Weights of a small mixture-of-experts language model, trained from scratch on English Wikipedia: a sigmoid router.
Below are experts of layer 6 (counted from 0) of a mixture-of-experts language model. Rows are named router (the router's row for the expert), down (a neuron's output weights, with its number) and show model dimensions 0-127. Each number is 50 + 12 x the weight over its row's rms, rounded and kept within 0 to 99.
Before each expert's rows: a language model's description of what the expert responds to. This comes from a sample of Wikipedia text that the model never trained on.

# expert 30
It responds to: Mid-word ra/re syllables. Inner or opening syllables like ra, re, co, redu inside verbs and nouns, e.g. contractors, embrace, fundraising, reduce.
router:54 45 42 45 31 29 64 56 40 43 75 48 77 54 36 62 53 43 50 41 46 58 62 65 46 53 63 14 47 50 43 53 61 34 40 29 45 37 45 70 40 20 58 45 46 48 63 57 59 34 51 85 33 50 57 57 43 46 68 58 56 47 55 67 42 45 43 55 49 40 48 46 51 78 37 32 50 50 53 47 35 60 51 49 33 39 34 55 42 75 68 60 47 59 30 54 45 58 41 46 40 55 49 55 51 48 52 29 81 39 59 53 66 58 29 53 57 67 51 38 54 53 53 42 54 63 51 52
down0:45 42 55 42 44 49 22 51 60 15 52 66 60 44 31 48 54 71 61 63 40 43 57 57 44 55 49 46 47 46 44 43 39 49 67 32 38 35 70 41 37 59 53 60 51 50 75 41 69 65 50 62 67 39 55 54 45 57 61 34 66 73 57 40 31 37 48 41 58 36 46 55 52 36 41 53 59 33 40 45 51 46 62 64 41 36 57 59 73 50 53 48 67 49 46 59 66 36 41 57 27 68 46 53 38 58 58 37 27 28 62 49 62 29 33 51 56 52 43 68 59 53 36 63 26 53 66 47
down1:67 56 42 15 49 40 66 59 58 54 60 42 44 65 69 47 43 66 52 42 61 30 52 39 44 20 40 55 60 61 62 50 42 55 74 57 41 44 58 55 50 59 62 38 45 61 39 60 57 59 16 46 47 43 38 36 45 59 30 38 63 47 35 46 49 71 49 56 68 51 46 44 44 55 50 64 53 61 47 46 21 58 36 30 34 31 59 58 49 43 42 49 40 60 36 52 44 77 41 26 56 31 43 61 66 47 51 47 41 30 44 48 45 54 63 51 43 53 38 47 75 59 53 46 50 40 28 37
down2:69 55 26 42 45 37 54 44 36 72 51 55 38 57 72 39 53 50 57 52 56 53 64 34 59 49 51 61 31 40 43 20 39 33 58 39 33 40 48 47 38 50 33 59 45 62 41 25 44 48 58 73 70 51 53 33 58 41 56 60 56 58 55 53 47 29 55 55 50 38 61 41 52 60 32 50 31 20 40 49 22 60 64 62 47 44 60 43 51 41 42 43 49 71 56 65 50 48 47 41 60 76 51 74 53 58 45 34 33 45 41 63 64 40 41 50 64 53 67 63 27 39 57 49 48 62 49 46
down3:47 45 26 56 53 65 36 46 44 66 57 49 66 36 40 54 62 52 42 41 60 55 59 68 53 35 59 43 60 52 39 58 61 50 50 59 63 75 59 65 34 37 64 54 41 51 44 55 74 38 56 53 36 37 63 48 40 43 56 40 34 55 56 64 50 36 51 38 70 37 48 40 71 67 56 73 54 65 47 47 76 51 51 73 68 64 64 47 50 31 62 37 22 22 34 54 68 41 39 37 45 43 49 46 40 31 62 60 32 41 41 55 56 55 45 62 59 61 61 34 40 70 66 52 54 55 40 61
down4:66 55 53 44 56 44 42 52 44 44 43 66 46 72 41 36 52 61 31 33 59 52 34 49 30 51 22 73 55 38 41 47 48 38 55 51 40 57 64 62 38 62 68 46 68 51 45 48 41 31 70 41 37 53 50 51 55 43 56 69 39 40 57 54 63 65 42 83 41 67 48 43 42 45 55 67 32 49 51 47 41 48 29 59 62 67 25 40 48 34 53 67 52 55 66 37 49 43 37 41 67 49 61 43 65 63 55 76 49 63 48 77 48 48 51 58 72 61 33 51 65 55 54 47 60 43 40 26
down5:57 37 55 53 64 44 55 64 59 47 58 42 59 45 35 68 55 51 51 49 35 59 63 58 32 63 26 48 65 64 41 51 51 45 49 33 54 57 67 62 53 39 35 54 35 43 38 53 58 63 40 49 44 42 60 30 68 50 46 47 44 70 52 57 51 63 51 54 58 50 40 27 45 33 48 65 54 35 28 51 55 49 25 37 43 45 49 57 47 48 52 72 54 68 49 70 57 53 66 56 65 50 56 54 61 24 21 34 29 65 45 42 81 56 72 47 45 67 15 45 39 38 50 53 45 59 37 50
down6:59 56 48 39 48 67 70 52 44 54 46 41 79 59 49 33 51 44 75 49 57 49 54 66 84 70 53 53 38 62 61 67 50 40 42 32 72 59 60 39 59 43 34 43 58 57 53 59 60 55 47 58 73 51 54 32 49 69 54 48 71 44 53 57 41 32 13 47 39 61 54 51 57 50 65 61 61 54 52 43 29 53 53 36 61 66 53 63 43 42 51 67 55 56 48 53 42 38 45 48 58 51 56 37 50 57 53 53 32 42 54 62 41 48 64 53 60 71 26 75 59 53 62 62 60 24 45 32
down7:67 43 31 48 57 63 59 50 28 55 34 43 52 66 48 47 45 41 58 57 44 61 67 46 41 54 38 44 51 51 58 72 53 54 65 32 59 58 52 50 41 50 27 55 49 51 60 58 60 45 18 71 23 51 40 57 56 39 67 84 51 57 43 38 33 65 55 33 54 63 48 69 66 54 52 66 47 44 69 65 44 34 63 54 38 62 59 51 39 53 59 42 56 75 58 58 41 61 46 44 57 37 61 45 48 54 62 50 77 72 58 47 52 42 73 38 70 45 47 52 59 66 45 21 41 51 48 54

# expert 34
It responds to: Mid-word e-syllables. Vowel-ending syllable pieces inside words, such as se, le, re, ro, ce, as in corp|se, underpriv|ile|ged, nonp|ro|fit.
router:50 59 58 65 27 46 61 61 45 47 61 66 66 59 49 56 67 50 40 50 43 50 41 48 66 51 53 30 44 38 54 61 58 39 44 43 40 33 39 59 47 46 50 64 42 32 60 49 73 27 39 61 39 45 49 48 36 60 42 46 66 42 48 64 21 44 48 63 42 29 42 50 63 79 46 31 43 65 52 80 26 47 30 75 52 43 30 51 34 59 53 53 44 51 38 34 38 47 45 51 52 48 37 71 49 44 56 23 64 59 51 48 66 54 23 55 49 65 51 44 53 47 47 39 56 71 67 53
down6:49 47 42 60 63 49 58 59 81 52 45 46 68 63 66 48 52 17 39 60 41 62 56 49 22 49 66 48 57 62 63 41 58 44 47 36 54 59 49 53 36 39 48 39 42 78 46 51 72 60 58 52 33 53 55 45 49 47 50 60 34 60 60 45 78 42 61 45 35 47 46 52 54 47 27 57 68 38 44 33 40 66 40 42 23 61 61 55 39 54 48 66 49 63 51 36 41 39 35 51 52 40 44 29 68 48 47 56 39 43 44 34 40 21 51 49 45 34 47 38 62 31 52 67 59 31 68 47
down7:63 33 42 58 56 42 57 37 47 69 28 48 43 37 52 44 53 64 41 57 19 47 34 33 55 42 53 41 22 33 29 37 37 45 63 51 38 35 70 49 40 58 38 26 28 55 63 46 49 58 31 47 53 50 60 57 45 60 43 30 58 67 40 40 73 65 54 47 46 36 67 37 30 39 65 40 41 45 40 43 46 39 72 47 51 44 60 45 44 47 36 61 52 53 39 38 47 39 56 41 36 60 39 35 43 56 48 34 36 60 53 33 69 46 46 40 62 47 43 48 52 41 45 76 56 75 37 36
down8:50 61 51 42 40 45 38 82 62 55 46 41 52 55 32 52 49 48 47 72 37 55 67 40 43 49 42 30 57 45 36 36 44 55 66 43 76 48 40 69 25 49 45 79 54 55 63 34 63 45 56 41 45 58 47 44 63 67 44 30 24 40 54 47 52 46 58 46 62 41 32 62 73 64 46 61 45 48 51 71 35 31 31 71 58 56 43 48 64 57 60 39 54 61 51 51 47 68 54 31 72 44 57 62 54 47 51 61 57 32 56 39 54 73 49 40 50 45 34 55 61 52 54 62 35 53 75 66
down9:60 53 66 48 47 60 40 39 29 51 55 40 41 24 48 61 53 37 48 52 38 45 41 37 52 63 43 26 55 67 35 61 43 48 52 40 52 38 52 61 59 39 78 62 52 63 46 56 32 61 32 50 39 51 38 40 57 22 38 54 58 55 61 46 55 54 39 59 28 62 41 41 44 68 48 61 59 52 38 50 57 44 51 23 64 80 57 47 77 30 51 51 34 54 41 46 22 35 49 49 46 45 51 40 65 43 74 67 55 59 48 38 59 75 48 43 33 61 67 44 46 66 45 47 53 63 34 41
down10:32 53 32 40 58 45 51 74 66 63 52 37 50 43 55 65 41 51 36 37 53 40 45 26 70 47 38 61 41 44 39 41 33 53 45 71 67 64 57 60 49 48 54 58 45 40 51 49 45 27 40 53 59 46 37 34 67 30 59 77 53 43 34 41 42 60 60 22 73 52 38 39 53 57 31 32 39 51 53 34 38 36 57 16 52 51 56 64 61 39 62 40 57 63 57 46 51 48 63 67 41 53 59 56 51 65 48 63 37 30 32 35 48 56 46 36 43 41 56 55 40 42 63 60 39 51 61 32
down11:64 67 69 56 65 51 50 50 45 46 52 66 50 57 74 38 50 27 70 54 54 47 42 65 43 56 51 41 58 56 45 45 60 39 58 45 55 49 40 48 44 65 41 45 41 29 64 37 52 58 58 38 44 53 47 22 31 49 51 52 29 38 47 45 43 53 49 31 40 43 53 46 46 42 61 27 30 47 49 30 46 52 27 38 40 62 47 43 61 35 59 68 96 54 61 61 61 61 41 51 31 46 62 49 33 66 84 49 50 53 53 48 44 46 38 75 55 69 55 51 29 52 39 56 38 40 51 56
down12:49 62 51 42 58 39 43 79 68 57 56 44 56 57 45 75 48 66 46 19 49 60 45 37 69 48 71 57 47 77 58 56 57 49 47 73 51 56 35 64 57 56 58 38 56 59 47 41 36 51 55 36 47 57 70 54 43 74 47 54 56 42 51 46 42 47 41 50 50 45 41 43 29 41 58 46 47 49 56 65 57 69 50 40 26 65 45 52 79 50 43 49 43 52 31 64 57 52 29 29 51 63 35 52 57 57 46 27 56 47 38 49 44 77 43 45 50 63 49 46 85 43 56 72 44 28 58 58
down13:63 39 36 54 53 46 71 52 76 67 42 60 40 49 40 37 51 46 42 37 42 34 41 64 45 63 41 74 49 33 59 46 45 48 44 50 48 21 42 72 49 58 30 53 39 73 42 32 56 60 66 53 54 45 56 32 39 42 49 56 54 51 77 68 47 48 48 51 83 65 38 60 55 59 54 36 57 53 43 61 71 59 55 44 44 68 56 64 45 40 46 44 34 16 52 39 53 46 53 48 46 56 37 64 41 39 60 34 52 38 57 50 15 44 35 50 51 62 62 73 36 45 57 50 47 55 42 54

# expert 5
It responds to: Award and affiliation prepositions. Prepositions and articles in award, honour, membership and appointment phrases in biographies, such as member of the, nominated for, voted, Fellow.
router:67 45 46 40 54 59 50 63 40 32 50 55 43 49 41 47 41 24 27 45 69 55 48 55 54 47 48 37 46 60 51 60 64 42 46 50 58 42 48 68 31 30 62 50 45 45 48 63 60 35 61 72 26 47 60 77 31 61 33 50 51 64 25 75 46 71 39 66 64 31 52 36 40 58 48 47 63 49 59 48 46 51 32 60 53 28 40 72 24 57 52 52 29 46 38 46 31 49 55 44 33 46 42 67 71 56 57 41 64 52 41 37 53 51 46 66 40 44 65 40 52 72 36 57 51 51 45 57
down0:43 60 36 51 44 74 40 54 69 47 61 36 64 43 49 36 40 45 33 28 49 29 43 58 35 42 50 54 60 46 52 45 49 44 55 57 52 69 33 42 29 46 44 50 52 39 37 38 66 52 62 45 53 39 44 57 53 65 43 49 42 45 47 55 36 74 28 74 47 46 42 71 56 41 54 68 52 38 58 31 36 49 53 33 25 46 60 47 44 34 65 51 44 18 45 50 24 57 64 35 49 67 45 52 50 40 72 45 34 30 24 47 47 58 56 35 39 46 51 37 70 48 36 68 45 46 53 35
down1:39 49 38 57 45 56 35 53 42 47 62 58 54 62 37 45 57 44 50 46 73 48 51 67 66 38 43 97 54 55 80 44 41 49 65 38 54 71 63 49 49 62 51 55 44 66 36 58 34 36 62 48 32 38 46 58 55 63 70 62 57 35 47 38 40 63 51 77 38 25 48 41 56 48 46 40 51 26 45 52 52 36 52 53 55 49 60 58 56 62 41 40 71 41 58 27 50 44 48 49 54 57 42 59 66 45 54 36 40 60 56 55 21 36 34 31 53 52 53 51 41 47 62 70 50 62 27 50
down2:46 57 36 63 52 69 58 59 56 60 42 81 38 59 42 73 48 30 53 57 51 42 52 42 60 65 59 32 64 57 37 57 69 39 39 47 49 47 60 37 49 49 30 58 38 48 57 51 59 62 53 64 53 52 73 45 48 53 40 63 40 47 48 74 55 37 50 44 29 68 53 39 49 39 72 68 35 58 45 47 28 47 55 46 60 47 56 23 69 42 56 53 49 54 83 51 65 54 68 46 27 63 58 52 38 45 39 37 66 73 46 60 72 42 73 40 50 43 50 48 40 67 62 41 50 46 68 49
down3:34 51 33 44 50 56 56 51 54 47 52 45 47 46 30 52 60 48 60 52 73 54 47 65 55 63 38 67 45 43 49 49 41 38 71 51 41 40 45 40 60 73 54 61 71 54 45 58 67 47 56 47 39 47 45 39 40 56 45 57 54 61 58 47 67 41 44 40 45 60 43 43 54 54 82 44 73 36 42 56 54 60 40 44 37 52 56 47 58 41 44 27 46 33 51 29 60 74 62 35 55 47 68 52 39 64 44 75 53 44 50 37 08 46 55 29 47 55 47 58 36 39 29 73 50 73 19 50
down4:38 59 19 47 43 41 62 47 50 38 59 43 51 45 49 46 43 47 53 37 46 79 38 60 86 68 39 34 58 42 44 60 58 53 25 37 66 48 53 57 55 54 54 53 44 41 45 49 51 40 46 40 47 73 59 64 40 55 45 60 34 30 50 61 63 44 47 41 29 41 49 46 28 38 50 48 59 48 58 34 52 31 38 45 53 44 68 60 65 68 74 42 34 43 22 61 61 50 39 64 32 36 43 46 48 57 52 54 48 39 48 61 68 39 60 51 64 37 41 42 33 38 28 54 59 54 79 44
down5:74 74 27 37 70 66 53 42 45 34 56 57 48 46 38 58 46 37 31 51 47 67 52 66 59 46 40 59 49 52 49 39 27 51 44 47 69 67 36 44 57 41 66 65 77 58 46 43 43 43 42 57 46 32 38 43 53 40 42 42 47 50 47 77 60 36 47 46 38 35 25 50 61 38 42 47 55 27 36 32 38 61 55 54 57 50 62 63 64 64 55 54 66 63 31 37 58 51 47 35 56 43 26 55 49 48 47 62 46 33 55 34 50 62 67 68 32 46 38 46 44 60 51 50 24 35 42 39
down6:44 40 51 55 52 69 48 40 54 65 57 52 40 36 49 49 63 32 30 59 72 56 47 29 36 63 69 24 46 51 66 40 44 32 26 37 59 48 67 40 39 85 47 59 50 59 48 57 57 64 49 48 48 48 66 45 34 21 64 56 52 30 39 45 45 43 28 44 60 58 57 51 56 42 55 40 52 50 51 62 54 31 54 36 52 37 54 45 65 36 59 44 53 63 41 59 48 64 55 48 50 35 31 35 47 54 56 55 53 50 41 50 82 64 59 60 57 51 44 39 75 48 53 69 34 45 81 42
down7:57 25 67 35 48 49 38 56 16 55 45 44 44 56 39 51 41 51 61 39 58 53 51 44 44 15 41 53 50 69 34 54 52 41 55 74 56 38 46 47 40 37 45 44 79 52 58 48 37 52 41 54 38 53 45 51 40 36 42 37 57 52 21 60 35 53 57 52 54 41 56 52 46 52 47 57 65 11 29 48 64 38 26 45 68 33 43 68 43 45 62 49 32 57 45 56 65 42 57 57 44 48 73 61 46 59 64 55 55 58 47 37 41 59 35 55 53 41 37 50 60 62 66 44 51 36 24 54